Weights of a small mixture-of-experts language model, trained from scratch on English Wikipedia: 10 layers.
Below are experts of layer 2 (counted from 0) of a mixture-of-experts language model. Rows are named router (the router's row for the expert), up (a neuron's input weights, with its number) and show model dimensions 0-159. Each number is 128 + 32 x the weight over its row's rms, rounded and kept within 0 to 255.
After each expert's rows: "mostly gets" lists some tokens that are sent to it at least half of the time. This comes from a sample of Wikipedia text that the model never trained on.

# expert 42
router [161 155 166 131 143 134 127  41 102 107 170 113 119 127 100  86 128 148 121 121  69 183 120  96 167  75 120 136 171 128 122 148 107  54 172 154 126 133  92  98 117 114 151  89 129 111 129 122 134  91 135 112 144 149 190 114 132 156 182 153 179  96 143  77 166 142 129 106  74 151  89  70 133  64 123 123  35 115 102 190 172 129 182 115  69 142  80  89 119 167 113 111 115 119 167 153 155 148  97  95 123 109 139 132 118 163 144 145 145 112 150 158 204  71 112 112 139 103 101 169  99 163  79 148 116 152  82 112 131 113 130  98  48  74  80 146 109  97 150 145 121 166 123 148 153  97  99 146 130 160 129 151 171 134 183  97 118 119 106 140]
up0 [124 137 132  94 114 151  91 110 144 150 124 133 135 111 133 133 108  72 117 115 118 106 159  88 149 136 138 153 186 194 140 180 137 135 132 220  93 121 113 180 134 120 115  82 150 208 118 148 159 159 124 103 173 172  87 175  71 186 131 192 149 116 192  94 118 118  68  93 108 153 108  84 148 153 108 152 147  88 121 156 176 116 130 169 171 121 155  82 190 159  91 117 115 130 175 138 143 133 123 114  61  83 195 158  92 181 135  96 120 116 145 125 135 120  97 175 144 106 124 141 127 165 137 139  66 134 119 149 153 130 150 118 149 118 103 158 116  81 128 123 161 115 219 127 117 126 142 144  78 185 116 128 117 166 148  81 194 129 101 100]
mostly gets: "ated", " made", " released", "ted", "ired", " found"

# expert 14
router [159 164 115 114 165 130 132 115  96 153 124 177 122 118  70 115  86 172 113  86 133 149 114 148 182 155 110 107 182 181 109 111 193 154 141 133 113 135 145 174  48  87 125 118 130 123 156 120 109 149 117 124 127  86 185 125 137 118 122  81 149 180 121 142 145 111 137 149  83 193 194 101 132 134 169 163 122 162 103 130 102 125 148 110 122 153 133 111 135 157 120  62 109 107 139 145 176 133 157 150 123 118 130 138  35 106 128 119  92 147 169 201 126 162 155 103 121 109 123 122 143 120 124 211 128 145 105 134  51 121 159 142 166 113  54  71 152 146 117 182 151 124 149 173 154 126 147 106 176 135 138 176 228 129 153 170 172 171 122 147]
up0 [ 86 144 168 141 117 139  65 118 125  68 181 179 130 146 126 123 130 125  88 169 126 147  65  84 122 124  86 129 173 128  94 143 144 128 143 151  70 118 163 194 128 124  96 141 112 136 183 111  99 209 114 125 114 166 124 146  78 152 105 137  55 157  41 126 133 168 132 151 137 103 100 120 114  91 119  85 114 147 128 121 107 180 121 112  89 130  97 104  90  87  70 144 163 160  91 174 134 108 170 152 129 123 140 136 102 102 119  75 124 161 122 142 105 134 167 142 105 124 123 173  59 184  98  86  62 111 115  80 110 107 161  98 122 116 166  99  84  69 114 120 143 123 116 176  83 106 127 109 131  53 156 163 136 171 181  94 153 105 127 109]
mostly gets: " h", " pre", " acc", " ra", " exp", " vis"

# expert 103
router [154 171 125 156 151 140 164  93 100 150 156 153 165 136 126  92 109 158 146 101 131  48 108 119 120 145 152 164 178 141 136  78 137 118 144 149 154 211 161 230  72 144 134  93  82 131 125  92  85 134 117 155 137  94 191 132 123 104 142  82 174  88  89 130 163 102 151  96 129 182 154 120 120 139 139 166 148 129 117 151  84 175 137 114 144 170 169 172 151 157 140  79  80  96 175 132 136  93 119 141 118 170 108 183 134  90 154 160  94  48 141 177 124 138 160 130 159 107 133 101 108 156  99 198 142 146 122 171  62 147 126  90 134  72  96  59 145 114 136 129 140 107 105 163 117 130 174 135 159 130 114 195 146 113 133 143 123  91 105 148]
up0 [142 136 120 111 153  61  69 137 152 113 152 174 152 167 105 114 152 107 143 115 104 151 116 139 118  73 172 134 161 102 112 111  89 185 139 121 151 156 126 114  41 192 107  89 129  87 188 152 168  94  90 120 161  99 211 134  92 140 179 110  95 161 158 110 178 127 143 151 167 100  95 104 110 148 145 129 102 122 104  87 149 152 119 127 116  84 185 201 108 117 135  88 144 119 141 120 125 108 140 128 128 106 116 150  90 115  90 105 107 155 110 139 182 149 119 153 154 173 125 120  95 118 177 154 173 153 118 171 118 137 157 145  99 152  55 175 121 140 165 103 190 103 168  91  88  46 160 190 141 137  69 149 133 132  96 145 115  93  78 152]
mostly gets: " res", " al", " ass", " app", " dep", " inc"

# expert 39
router [130 157 207 134 142  93 118 116 109 160 149 174 145 150 106 109  22 134 128  97 137 162 125 135 114 148 141 156 119 116  81 167  92 144 110 139 122 122 113 117 103  91 155  96 115  98 139 154 118 163 100 179  99  78 145  77 104 126 168  95 124 114 137 114 173 143 103 142 136 153 153 115 170  84 134 106 107 125 145 127 148  57 134 119  81  84  82 138 168 183 159 125  95 132 111 136 173 112 172  97 115 117 122 113 154 107 179 169 115 101 114 158 160  90 112 113 154 103 141 107  96 168 100 185 124  29  87 137 126 197 161 126 156  72  78 139 121  64 148 194 162 137  85 144 129  87 117 196 114 122 129 170 151 121 105  49 147 148 144 165]
up0 [ 91 128 179 146  97 123 129 111 110 146 196  90 131 115  95 102  95  85 109  80 100 134 105 118 141 145  70 168  74 127 156 157  55 117  48 117  99 135 131 171 103  73 128 145 134  93 131 102 124  81  99 159  75 162 155 141 174 160  97 100 126 176 172 127  88 129 103 164 122  97 180 118 146  63 116 151 168  98 164 134 122 129 186  95 119  91 151 129 138 188 129  94 132 143 128 123 151  93 134  80 140 157  87 130 146 109  98  73 106 104 112  99 133 105 134 163 160  94 122  78 133 120  90 145 164 118 108 117 144 144 175 195 125  96 146  85 104 135 137 185 163  74 107  98  71 130  76 198 111 121 168 102  80 103 100  82 117 176 103 122]
mostly gets: " ", "–", " +", " −", " $", "_{"

# expert 109
router [163 118 167 132  99  98 158 132 137 154 138 139 143 109 136 132 117 103 148 143 109 128 162 115  77 223 139 169 171 181 107 106 136  87 158 164 130 185  82 160 119  94  74  97 140 116 157 104 109 140 123 111 100  47 125  54 102 112 201 138  91 100 109 141 132 114 140  98 118 172 129  74 105  91 143  96 140 135 122 150 134 137 159 106  75 116 134 149 136 119 179  64  86 120 155 109 136 126 134 128 118 116 170 144 168 157  97 187 177 141  40 190 161  85 117 137  94 104  89 110 128 145 103 170 154  87  93 112 132 111 134 133  63 103 111 141 163  99 135 180 157 102 135 155 186 102 195 124 161  80 102 165 145 132  98  71 113  90 145 124]
up0 [148 111 163  77  77 144  92 182 120 105 120 125 193  94 111  96 200  80 141 123 178  46 138 113 118 125 128 157 109 161  81 107  66 173 104 126 129  94 146  82  83  90 129 136 124 129 148 110  86 133 110 146 137  88 144  83 116  91 167 117 150 142  91  81 161 125 146  79 148  86 170 111 139 174  67 131 191 154 129 128 119 155 108  97 138 146  54 102 147 120 136 224 158 137 115 142 194  66 121 133  79 155 135  72 128 113  97 162 102 145 173 121 144 125 109 124  98 157 126 129 128 140  79 145 159  83  98 139 154  96 184 160  81 131 145 117 139 159 145 151 115 161 122 136  92  79 103 146 129  60 133 132  94 144  71 132 154 152 129 130]
mostly gets: "29", "26", "22", "23", "30", "25"

# expert 71
router [142 113  80 113 139 148 155 133  95 108 116 152 125 116 129 107 121  97 106 152 147 148 152 124 128 152 113 171 152 172 138 105 122 101  90 188 142 117  94 141  73  89 120 142  94 103 138 107 135 142 127 165 113  39 121  15 140  71 190  92 124 138 103 146 113  67 142 141 116 176  57 114 103 161 142  92  96 199 102 192 159  98 119 141  93  91 109 150 132 122 142 131 112 108 150 132 120  83 124 108 141 141 130 125 108 160 140 137 151 136  95  93 181 102 126 128 104 125  90 130 106 144  99 194  79 160  91 137 118  99 126 124 125 134  98 101 113 146 171 168 185 118  84 247 187 166 158 174 141 129 109 168 133 169 140 115 185  79 121 137]
up0 [ 89 137  75  70 115 163  80  97 163 143  89 116 163 119 115 134 152 150 192 184  98  98 129 154 105 123  95 117 114  92 163 141 196 106 134  81  88 107 137 126  58  85 136 150  95 119 151  97 155 119 134 118 110  59 124  75 115 130 169 121 195  50  96 144 117 104 127 132 116 162 108 142 144 151 148 130 127 125 119 196 128 114 162 128  78  79 153 113 112  64 121 166 112 116 144 120 153 147 114 139 133 152 158 116 107 114 147 136 105 141 158 111 125 155 181 180 112 129 139 121 166 173 132 187 113 184 114 148  83 170 151 130 149 173 118 174 127 176 184 183 154 141  85 189 135 186 153 115 130  71 112 128 175 104 142  93 106  56  97 164]
mostly gets: " two", "22", "18", "30", " three", "15"

# expert 55
router [158 121 108 123 147 150 105 106  61 111 102 131 116 106 147 132 145 131 129 133 188 126 164 124 117 164 124 230 130 157 133 124 136 101 150 179  91 155  51 182 142 120  99 139 144 150 156  87 137 125 131 158 104  82 149  40 111  92 177  93  93  96 122 147 130 137 139 190 130 144  99 118 141 134 126 185 128 145  83 175 143  57 126 123 101 168 121 179 135 145 122 132 129 145 175  89 124  96 130 132 146 112 120 177 152 130 111 124 104 112 137 203 139  68 140 154  65  97 108 158  96 180 101 149 102 130  79 122 126 148 122 123 130  95 123 125 121 143 152 159 230 107 106 176 135 135 176 124 180 131  97 216 117 150 112  51 127 103  95 122]
up0 [181 149 153 118  87 143 185 132 128 103 144 100 108 148  98 121  60 181 170 129 122 135 116 147 118 163  99 142 166 164 113  94 114 141  92 136 149  64  83 112 103 152 175 161 149 178  75 160 150 105 113 123 178  88 151 106 167 144  94  59 120 106 136  82 112  96 119 122 117 127 112 145 111  93 107  82 138 115 181 131 156  78 138  92 154  85  92  90 131 137 152 117 168 118 158 118  78  99 158  97 158 130 143 125 136  58 181 179 108 117  77 188 143 101  90 142 123 185  62 137 166 167 134 124  93 124 134 153 101 127 142 169 166 142 116 125  25 108 110 112 135 132 109  94 160 196 169 136 110 116 127 182 157 172 122 164 138  84 115 174]
mostly gets: "201", "200", "199", "198", "14", "202"

# expert 78
router [121 145 139 118 162 118 133 111  96 132  93 165 140 151 113 100  94 160  75 117 129 100 120 158 163 132 125 197 153 151  49 120  82 130 117 132 136 131 113 143 137 118 171  86 153  92 159 151 121 147 152 178  95 118 196  53 153 159 149  82 126 127 127 150 163 124 100 159 136 123 129 101 181 155 122  93  84 141 156  90 154  66  98  96 121  88 112 146 171 177 155 115  97 108 125 195 124 125 178 122  79 106  75  91 119 104 153 168 139 105 119 153 182  85 145 125 145  97 120 136 102 137 119 146 118  97  71  85 127 186 170  97 131  48 110 118 157 110 146 160 137 148  66 147 146 126 150 228 111 149  89 148 127 194 122  73 130  94 150 191]
up0 [106 152 180 149 122  80 142 176 126  69  93 132 154 104 123  74 143  90 124 162 179 111 132 109 125 148 179 155 187 148 135 144 157 131 138 167 153 128 103 149 105 140 139  92 122 133 178 136 144  75 139 159 110 142 143 140 121  69 162  88 138 101 118 172 135 136 105 143 136 142 116 116 155 191 150  80 150 124 165 212 141 133  95 125 155 111 133 125  62 130 114  92  70  80 138 119 110 164 134 124 124 159 108 129 103  80 146  87  55 125 115 179 150 208 173 115 112 168  80 202 138 106  98 106 120  66 152 123  92 117 161 150  49 133 149 117 184 114 182  79 150 136 139 139 107 117 112 148  71 117 164 168 102  75 164  72 141 105 116 129]
mostly gets: " ", " $", "–", "   ", " June", "+"

# expert 60
router [119 140 196 117 157 144 120 133  96 144 102 196 144 101  99 108  97 138 131  84  33 185 152 106 135 138 134 153 174 138 142  93 119 117 110 166 114 135 104 158  60  89 114  34 149 132 140 109 112 179 159 150  99 101 146 104 106 147 152  82 157 150  46 122 118 115 133 139  98 161 188 107 102 120 150 119  78 200 117 110  87 137 149 114 104 138 125 142 107 179 133 145  57 174 152 105 182 141 136 147  88 108 109 116 152  98 141 119 146 111 140 137 106 154  78 149  52 119 133 133 123 170 145 170  65 165 147  98 122 142 188 131 131  84 110 134 151 108 160 159  85 122 120 159 119 130 136 176 126 121  74 190 121 167 113 143 104 124  52 106]
up0 [ 94 198 123 108 101 115  81 160 107  82 115 145  94  65 120 133 147 121 115  67 120 143 144 131  81 147 160 161 190 125  90 160 170 143  81 140 114  65  87 116 124  90 107 133 163 100 108 141 119 129 110 116 126  97  98 107 153 130 131  86 218  81  55 143 100 145 154 139 116 121 157 112 125 138 149 136 181 121  73 138 148 161 171 142 143 134 100  97 127 135 195 172 146 149 168  92 164 136 144 123  87 116 155 112 154 125 147 154 127 169 119 173 125  88 133 112 117 119 123 135 122 143 170  76 110 121 102  64 115 199 119 123 179 107 125 172 111 134  85  84  77 155 144 155 105 189 169 182 119 128 105 162 125 206  78 164 184 137  79  94]
mostly gets: " con", " s", " res", " comp", " ass", " ar"

# expert 13
router [130 173 158 142 182 137 136  86 108 156 174 166 126  72 123 112 125 116  82 135 141 147 167 121 150 129  84 123 157  78 114 107 131 102 135 145 131 162  96 210 110  87 133 112 127 139 205  69 109 149 115 180 129  83 170 139 100 133 168 136 165 154  89  99 141 128 128 116 109 182 161  91 113  96 191 114 102 148 118 131 171 127 124 103  98 122 114 155 121 144 185 116 126  57 143 145 175 107 146 209 145  72 152  82 133 114  73 129 119  92 177 132 154 106 120 121  94  92 132 160 133 142 113 206 114  89  87  97  82 177 175 111 162  95  91  86 114 154 119 188  96 109 111 154 150 132 132 106 135  58 138 139  81 150 123 122  90 145 120 205]
up0 [142 100 139 147  82 142 131 126 117 124 169 152  87  90 107 162 151 154 115 114 113  84 153 139 108 115 150 155  70 141  80 100 112  97 164 129 193 143 164 164 125 128  95  94 153 144 143 127  95 144  92 119 152 120 143 102 101 141 169 159 109 141 119 145 170 159 140 128 111  99 187 129  59 141 128 103 124 174  88  11 160 113 107 112 155 164  70 108 106 170 118  84 100 107  79 115 105 111 109 186 106 123  84 133 127 110 123 139 121  59 113 135 157  91 126 103 145 137 145 134 144 114 145 145 184 137 130  57 127 145  89 103 150  63  26 107 146  73 165  77 117 136 142 106 124 130 229 103 110 175 119 118  84 151  95 147 115 103 181 139]
mostly gets: " t", " St", " Sh", " st", " Gu", " T"

# expert 62
router [ 52 171 106 101 157 104 154  93  91 136 131 124 159  64 105  54  61 186 134  86 177 129 131  86 108 138  82 138 133 129 146  95 132 147  95  96 111 153 122 127  72  52 115  49 128 163  91 145 130  92 134 173  93 146 173 122 103 157 160 118 124 104 117 119 148 136 149 120 117 163 132  84 122 118 149 144 138 162  85 137 135 179  98 106 136 130  66  96  98 169 137 168 152  43 129 148 102 105 135 152 125 177 109 116 126 147 141  99 150 108  98 167 143 127 130 135 128 150 119 111 186 166 138 178  69 109 146 120  97  77 205  99  84  63 141 107 124  90 127 159 165 131 105 139 128 103 147 123 111  73 153 196 159 157 101 112 114 144  77 139]
up0 [ 71  93  81 210 165 157 144 107  95 113 116 111 164 137 144 120  99 141 162 195 150 161 155  83 107 126 119 159 153 119 176 117 160 157  85 111 124 138 156 137 117 122  69  78 121 205 122 141  81 135 130 132 125 154  97 115  82  97 155 157 203 103 156 157 137 192 149 123 143 140  99  91 132 118 173 136 145 121  81 165 140 148 109 106  86 101 182  96 120 151 105 152 161 122  93 132  71 154 129 144  79 143  29 169 156 126 102  60 127  53 153  88 125 116  93  84 130 100  90  98 189 125 129 145 117 184 133 128 105 108 167  85 167 148 154 149 150 114 129 126 149 113 132 171  81 155 124 144 135 117 166 165 101 173 120  81 161 115 123 147]
mostly gets: " pro", " Pro", " en", " work", " com", " ad"

# expert 113
router [ 73 151 103 108 215 170 132 107  96 112 126 136 173 125  33 120 112 139 123  80  96 175  98  51 133 131  18 154 191 130 117 115 125 105 103 115 167 135 127 161 125 115 145 144 117 108 147 124 169 209 102 131 141  92 149 120  70 163 134  85 182  72 109 112 138 127 109  99 132 109 132  87 130 113 110  71 128 123 139 189 106 129 188 134 112 106  85 161 145 130 140 140 135 111 148 133 173  69 178 133 146  71 181 100 154 132 126 143 126  76 114 108 135 126 141 129 123  94 105 160 156 164 106 181  68 149 120  99  67 113 166 138 101  87  88 127 163 125 116 162 136 143 161 143 125 141 196 146 142 121  64 132 140 149 150 117 131 133 121 137]
up0 [ 81 146 114 127 173 113 146  94 113  78 119 146 131 118  62 124  96 116 100 129 159 120  54 132 100 125  95 121 150 178 200 126  82 169  57 120 172 153  88 135  43 144 105 140 123 167 213 119 163 191 103 129 157 155 128 164 157 146 142 143 143 175 130 205 156 146 116 132 114 131 119 106 153 161 152 100  67 130 145 108 120 122 104 160 123  90 136  99 113 177 126 129 106 140 141 132  77 163 174 138 186  87 107 118  89 118  86 151 115  83 114  92 187 126  90 134 127  92  85 172 117 103 163 142 102  93 139 171 135 135  60  89 111 127  72 130 101 164 112 102 114 116 124 158 107 133 137 161  82 170  89 214 120 137 116  99 143 130 144 115]
mostly gets: " was", " is", " were", " be", " are", " been"

# expert 107
router [142 134 121 119 101 171 176 101 127  98 127 113 161 134  94  71 116 145  70 113 100 108 121 103 127 159  42 142 204 156  95 114 106  73 123 151 137 145  65 109  96 138 165 106 131 180 135 121 140 133 106 162 110 138 155  95 116 114 123 150 130 126 140 119 152 149 124  91  67 146  75 114 165 111 117  34 102  98 137 170 105 114 146 112 117 139 104 149 151 181  96  78 138 179 206 143 109 123 140  96 147 132 112 139 129 157 135 153 128  68 134 140 218  76 121  97 111 111 131 107 139 151 123 166  63 135 149 128 108 110 138  39  90 118 109 105 163  89 135 201 150 190 137 156 181 106  99 153  86 140 104 133 172  96 165 123  90 132 128 176]
up0 [141 141  64 158 117 123 125 110 127 135 128 169  92  62 132 174 125  99 116 106 114  77 172  59  91  78  70 126 102 125  88 126 146 138 179 161 168 118 115 122 110  94 112  85 135 124 105 113  91 116 113  97 143 140 162 125 161  94  99 133 118 166 177 100 106 113 136  76 100 144 110 197 190 112 114 132 124  83 152  71 149  59 144 128 105  83  80 159 125 128 148 211 135  94 126 117 107 114 121 157 143 117  48 137 131 183 118 137 109  67 122 222 132 109 111 104 172 115 107 159 107  74 193 128 124 138 144 144 124 106 130  62 123 166  74 117 152 151 115 140 144 163 135 158 148 121 119 132  59 135  58 113 126 135 130 157 105 129 182 143]
mostly gets: " However", " while", " took", " following", " what", " using"

# expert 95
router [168 147 191 109 172 190 139 110 141 146 149 166 149  97 168 124 104 116 147  95  71 160 153 126 137 129  68 112 158 131 102 107 129 144 110 125  47 127  60 185 130 101 128 127 112  83 159 105  88 150 128 151 166  98 186 118  75 122 162 128 167 167  67 108 105  61 118 134  78 164 147  95  88 115 178 147 106 128 137 105 157 162 161 104 117 167 155 145 185 171 161 105 140 153 152 150 155 108 120 141 119 116 118 110 151 131  99 174 158 124 125 168 124 125 157 127 112  54  84  99  81 158 135 160 162 100  76  83 130 178 157  56 157  98 115 130 165  87 125 162 186 146 114 135 151 149  99 200 147 113 133 137 172  79 150 129 140 186 134 123]
up0 [104 148 176 101 141 105 146 128 125 109  99 155 131 124 174  93 179 125 112 138  98  65 126 112 167  98 109  97 139 181  99 102 129 132 124 136 115 146  81 194 201 126 104 127 121 102 188 154 155 128 146  93 167 140 108  96 116 115 150 141 150 159 157 151 149 199 122  84 127 140 134 111 159  90 129 164 139 132 179 158 205 141  96  96 123 162 119 227 136 105 127  96 112 165  92 154 167 115 103 140 126 153 133 196 169 102 125 151 116 112 121  99  88 128 153 141  79  77 145 165 114 100  49 116 186 160 134  78 116 106 116 131 140 141  95 152 131 176 119 181 135 221 125 124 131 136 121 131 164  19 143 144 157 103  97 129 106 138  88 125]
mostly gets: " b", " c", " d", " p", " m", " th"

# expert 93
router [111 178 180  91 114 179 149  84 102 120 137 200 129  89 120 132  98 176  83  83  58 150 186 130 183 149 118 151 133 179 142 124 113 136 144 133 119 114 147 255 130 113 195 104 132 119 120  93 190 119  70 156 146  93 134  98  53 118 178 104 117 150  92 124 138 145 113 110 113 103 147 111 125 130 203 128  75 139  97 171 124 130 131 113 148 123 144 127 129 176 128 101  67 129 107 170 138 142 161  98  67 111 148 119 142 122  87 149 133 124  59 137 130 130 112 155 117 125 127 127 130 129 138 162 104  97 119 126 112 136 156  92 102  79 128 119 163 118 134 159 131 157  73 158  82  90 147 118 149  26 123 134 125 194 106 127 142 154 123 146]
up0 [146  76  84 121 118 117 109  93 138 105 199 157 163 126 125  94 139 104  70 118 145 153 104 132  91 110 122 109 111 177 138 109 107 184 152 110  87  93 138 176 156 110 154  59 139 140 142 184 137 142 115 120 127 177 152 126 128 129 162 133 152 143 111 168 174  63 120 119 133 175  53 187 115 151  97 114 124 120 124  88  95 141  82 204 107  99 148 120 170 140 119  85 162  78  96 111 158 173 183 151 121 150 143 141  99  96 150  83 170 161 131 190 151  82 128 146 141 141 165 133 167 107  59 139 121 103 133  88 125 111 154 149  89 130  87 192 161 127 126 132  98 176 175 152 146  75 123 116 178  68 159 140  97 177 122  52 124 134  96 128]
mostly gets: "P", " p", "In", " comp", " am", " Am"

# expert 127
router [ 79 168  97 127 154  73 153  67  67 141 106 155 139 127 113  62 141 132 107 124  90 153 167  96 121 173  82 130 109 104 141  67 127 108 126 131 124 159  92 146 117 127 158 107 166 126 211 130  91 185  67 110 112 100 157 125  92  78 169  43 127 154 123 122 171 118 134 169 133 133 176 112 149 106 172 118 151 182 132 103 125 146 151  87 116 134 131 136 159 132 208 161 152 149 165  93 106  76 122 132  84 185  93  89 133 191 142 131 149 134 138 128 175 132  98 139 104 101 102  96 118 157 147 152 120 121 106  84 112 146 112 124 104  97 109 108 100  94 140 130 131 139  26 172 130 112 176 146 174 136 117 176  99 125 112 117  79 190  93 170]
up0 [135 125 161 103 131  29 174 111  68 146 120 135 135 107 101 152 116 145 182 212 133 136 135 140 163  97 164 113 137 149 171 118 151 110 113 167 139 170  63 116 164 124 154 118 159 121 160 173 184 136 135  96  99 146 103 132 161 131 186 131 131  66 145 150 174 183  73 105 117 145 148 115 138 156 112 133 124  87 104 131 123 114 104 119  95 117 132 131 118 141  72 124 186 128 151  77  77 157  97 153  95  79 106  87 192 171 137 169 181 102  89 117 157 126 158 138 167  53 155 139 168 145 116 173 119 163  88 107 171 205 116 123 166 147 135 109  80 106 169 146 145  90 125 158 116 127 126 148 135 161 124 186  83  84 103 150 112  95  83 134]
mostly gets: " first", " second", " American", " National", " main", " new"

# expert 79
router [124 160 107  82 120 117 143  95 101 203 176 124 158  98 122  97 145 163  91 101 101 106 115 134 192 154  77 173 154 160  72 182 121 125 109 122 141 158 117 130 153  86 116 116 164 135 104 124 139 120 150 160 145  98 131  98 101 108 145 129 118 109 154  98 230 190 146 145 141 157 115 113 123 140 149 131 109 151 160 123 130 174 170 135 148 114 116 134  78 147 126 159 140 123 143 163 130 189 126  83 139 120 114 111 138 139 136 124 137 126 118 112 178  99 154 114 102  82 114  69 192 179  43  94 102 136 139 111  87 146 144 168 143  51  51 107 133 109 113 118 132 118  82 149 170  67 137 131 133 109 122 155 243 124 145 134 182 187  89 148]
up0 [106  94 153 134  97 149  88 125 178 115 162 155 173 120 110  87  68 103  91  68 145 125 152 107 163 140 160  83 158 124  80 166 121 134 120 126 100 125 101 111 130 135 163 177 130 177  89 121 146 149 205  96 133 145 157 181  99 142 194 119 114 108 182 121 138  98 108 216 112 101 128 134 165 169 114  81 109 100 143 122 158 148 181 112  87 200 137 153 106 115 152 128 105 154 120  92 110 107 180 133 133 124  97 143 118 121 137 163 134 142 101  94 118 133 172  96 162  72  90 151 152 149 139 133 169  80 103 180 111 123  83 150 134  53 145 143 172 165 180 116  89 171  78 132 164 115 117 133 151 142  60 113 105 118 150 206 178 164  99  97]
mostly gets: "ation", "et", "ations", "ics", "ative", "ance"

# expert 17
router [ 60 122 145 141 133 124 110 131  96 133 157 135 104  76  92  92 106 137 143 144  85  98 110 102  83 175 142 165 164 147  81 129 172 126 171 152 160 147 103 205  97  92 135 100 184 108 159  97  94 179 149 132 175 140 126 121  84 142 186 105 130  87  92  52 192 125 131 122 116 112  73 131 195 179 157 152 119 118 149 101 135 179 189  85 109 141 156 137 120 153 140  61 108 140 120 159 195 132 104 204 128 146 110 173 132 140 142 173 121 149 110 126 150  79 163 114 109  54 101 145 106 156 148 125 131 115 128 118 134 127 181 136 111 114  90  98 128  73 147 139 148 100  98 162 164 157 165 131 113  84  93 117 100 140 185  69 102 107 141 171]
up0 [ 98  67 134 129 116  93  95  73 159 104  71 147 131  90 144 122 104 106 137 150  87 144  90 151 151 149 133 127 107 108 129  87 110 165  56 131 144 200 145 170  97 130 113  40 157 143 140 178 123 132 153 104 120  88 152 144 150 180 187 140 132 153 107 124 178 124  79 105 175  97 118 154 153 138  81 148 137 133  87 138 118 136 192 180 138 108  77 163 129 143 139 122 148 171 169 149 123 159 131 121 135 185 140 154 159 145  59 147 137 130 100  93 233  92 142  90 152 117 101 108 188 150 117  99 155 133 129 133 143 156 184 139 133 136 112  99 125 105  69 100 156 105 142  43 118 122 142  70 155 104  97 132  91 117 151 114 111 102 162  67]
mostly gets: ":", " Preceded", " Succeeded", "(s", " •", " Coordinates"

# expert 121
router [ 78 182 115  90 163 193 130  97  83 109 176 123 169  80 104 103 120 124 145 150 123 174 110 145 193 101  82 125 145 166 136 156 129 123 127 162 116 137  87 192 129 103 179 147 118 114 196 149 131 112 117 146 148 120 117 111 120  92 202 116 179 128  76  97 110 141  49 147 105 151  79 112 110  58 179 131 124 152  81 195 156 153 146  98  95 129 111 157 141 161 132 130  69  78 115 153 193 141 152 119 135 138 181 176 138  93 121 134 168  71 120 158 145  73 110 103  76  98 106 101 173 146  81 193  54 118 102 129 136 184 139 147 114 116 107  88 132  98 129 165 158 143 121 136 143 123 146 142 112 141 130 108 102  83 103 137 129  96 120 133]
up0 [ 91 132 132  97 132 179  96 171 100 119 147 104 174 162 136  61 133  85 119 146 166 174  94 126 155 101 153 123 152 128 181 135 114 116 147  88 121 183 147 157 157 153 117  93 119  94 143 146  75 175 114 124 127 100 107  88 176 162 154 149 143  28 121  92 144  86  76 136  99 139 177 136  93 175 113  88  62 169 159 103 163 153 115 178  62 148 166 126 171 180 143 128 147 112 125 125 143 108 148  99 106 125 137 179 116 105 129  78 145 104 106 112 142 139 164 141  70  71 104 213 128 133 163 135 106  77 129 138 184 133 129  88 150 168 125  82  65 148 157 103 148  75 129 164 139 128 149 136 111 176 114 147  91 123 179  91  83 131 144 132]
mostly gets: "St", " Sy", "Ch", "Al", " Z", " N"

# expert 86
router [112 198  90  95 129  96 125 135  91 128 113 166 192 131 171  65 133 139  84 153 114 168 199 109 188 135  61 112 131 110  63  52 117 113 132 154 135 131 103 203 138 114 150 140 153 132 187 108 116 146 102 112 105 120 145 109 125  81 142 103 159 119 134 147 182 137 158 151 110 135 140 115 138  90 135  44 104 169 142  79 137 130 148 129 108 135  93 113 161 121 195 129 137  80 125  99 128 110 139 101 117 142  83  82 107 172  91  86 134 150 148 127 183 115 134 134 158  97 137 118 136 145 114 213  74 117 119 100 123 125 135 139 109 102  95 129 121 107 176 174 130 150  26 184 125  84 142 130 145 117  89 161  98 109 121  80  69 151 144 138]
up0 [165 136  87 135 143 149 107 167 139 112 142 105  58 172  49 169 153 119 175 122 122 111  82  79 137 101 104 115 135 129  99 118 120  97 136 129 130 115 117  54  70 141 163 115  82 125 108 110 171 115 122 204  56 125 103  78 117 124  93 150  99 114 142  81 102 101 121 132  98 169 163 111 129 150 104 114  84  98 138 163 110 128 174 125 146 190  64 104  43 182 156 100 159 183  59 198 111 117  89 126 162 155 176 142 138  80 105 137  72 141 138 185 152 137 113 141 125 139  91 177  54 122 109 136 117 119  93 139 118 136  92 171 121 135 131 117  91 104 103 167 117 118 114 153 129 165 116 165 106 135 102 128 164  99 177 163 109 142 123 103]
mostly gets: " another", " largest", " new", " century", " same", " previous"

# expert 52
router [122 211 127  45 170  89 160 129  71 131 113 164 168 113 135  76 105 118 172 128 163 164 169 110 181 137 118  93 163 115 122  39 115 117 145 126 131 111 140 170  89 120 127  64 116 133 151 161 126 162 110 132 124  54 128 132 129 110 197  68 129  80 142  94 149 159 149  79 113 154 126 106 159  72 155  88 113 158 120 117 176 131 142  93 144 102  72 118 103 114 160 158 145 103 150 158 147 117 206 151 151 150 145 148  82 106 131 110 121 105 129 150 146  85 172 118 132 109 115 109 166 135 122 229  85 138 127 107  96 162 140 131  94  82 108 156 130 120 115 113 123 143 108 167 125 143 176 130 122  92  72 145 110 140  90 128  65 190 118 157]
up0 [112 179 155  96 127 143 144 163 125  89 139 113 118 152  94  89 160 127 125  84 155 145 120 141 133 134 145 121 176 144  87  59 162 132 115 143 138 160 140 122 153 110 112 158 154  91 178 101 171 109  96 117 143 163 131 178 133 101 160 151 124 139 151  70 116 115 121  41 100 105 136 109 140 111 134  81 185 120  68 184 153  78 158 124  91 184 106 100 109  80 115 116 152  96  67 133 221 141 156  97 118 188 118 142  83 145 110 111 147 158 153 156  73 121 186 147 178 152 158 153 147  86 149 153 118  84 112 156  75 190 134 123  91  92 140 176 150 128 140 165 114 122 125 219 126  99  77 128 164 137 124 134 113 137  56 125 123  91  93 157]
mostly gets: " \"", " It", " this", " there", " This", " School"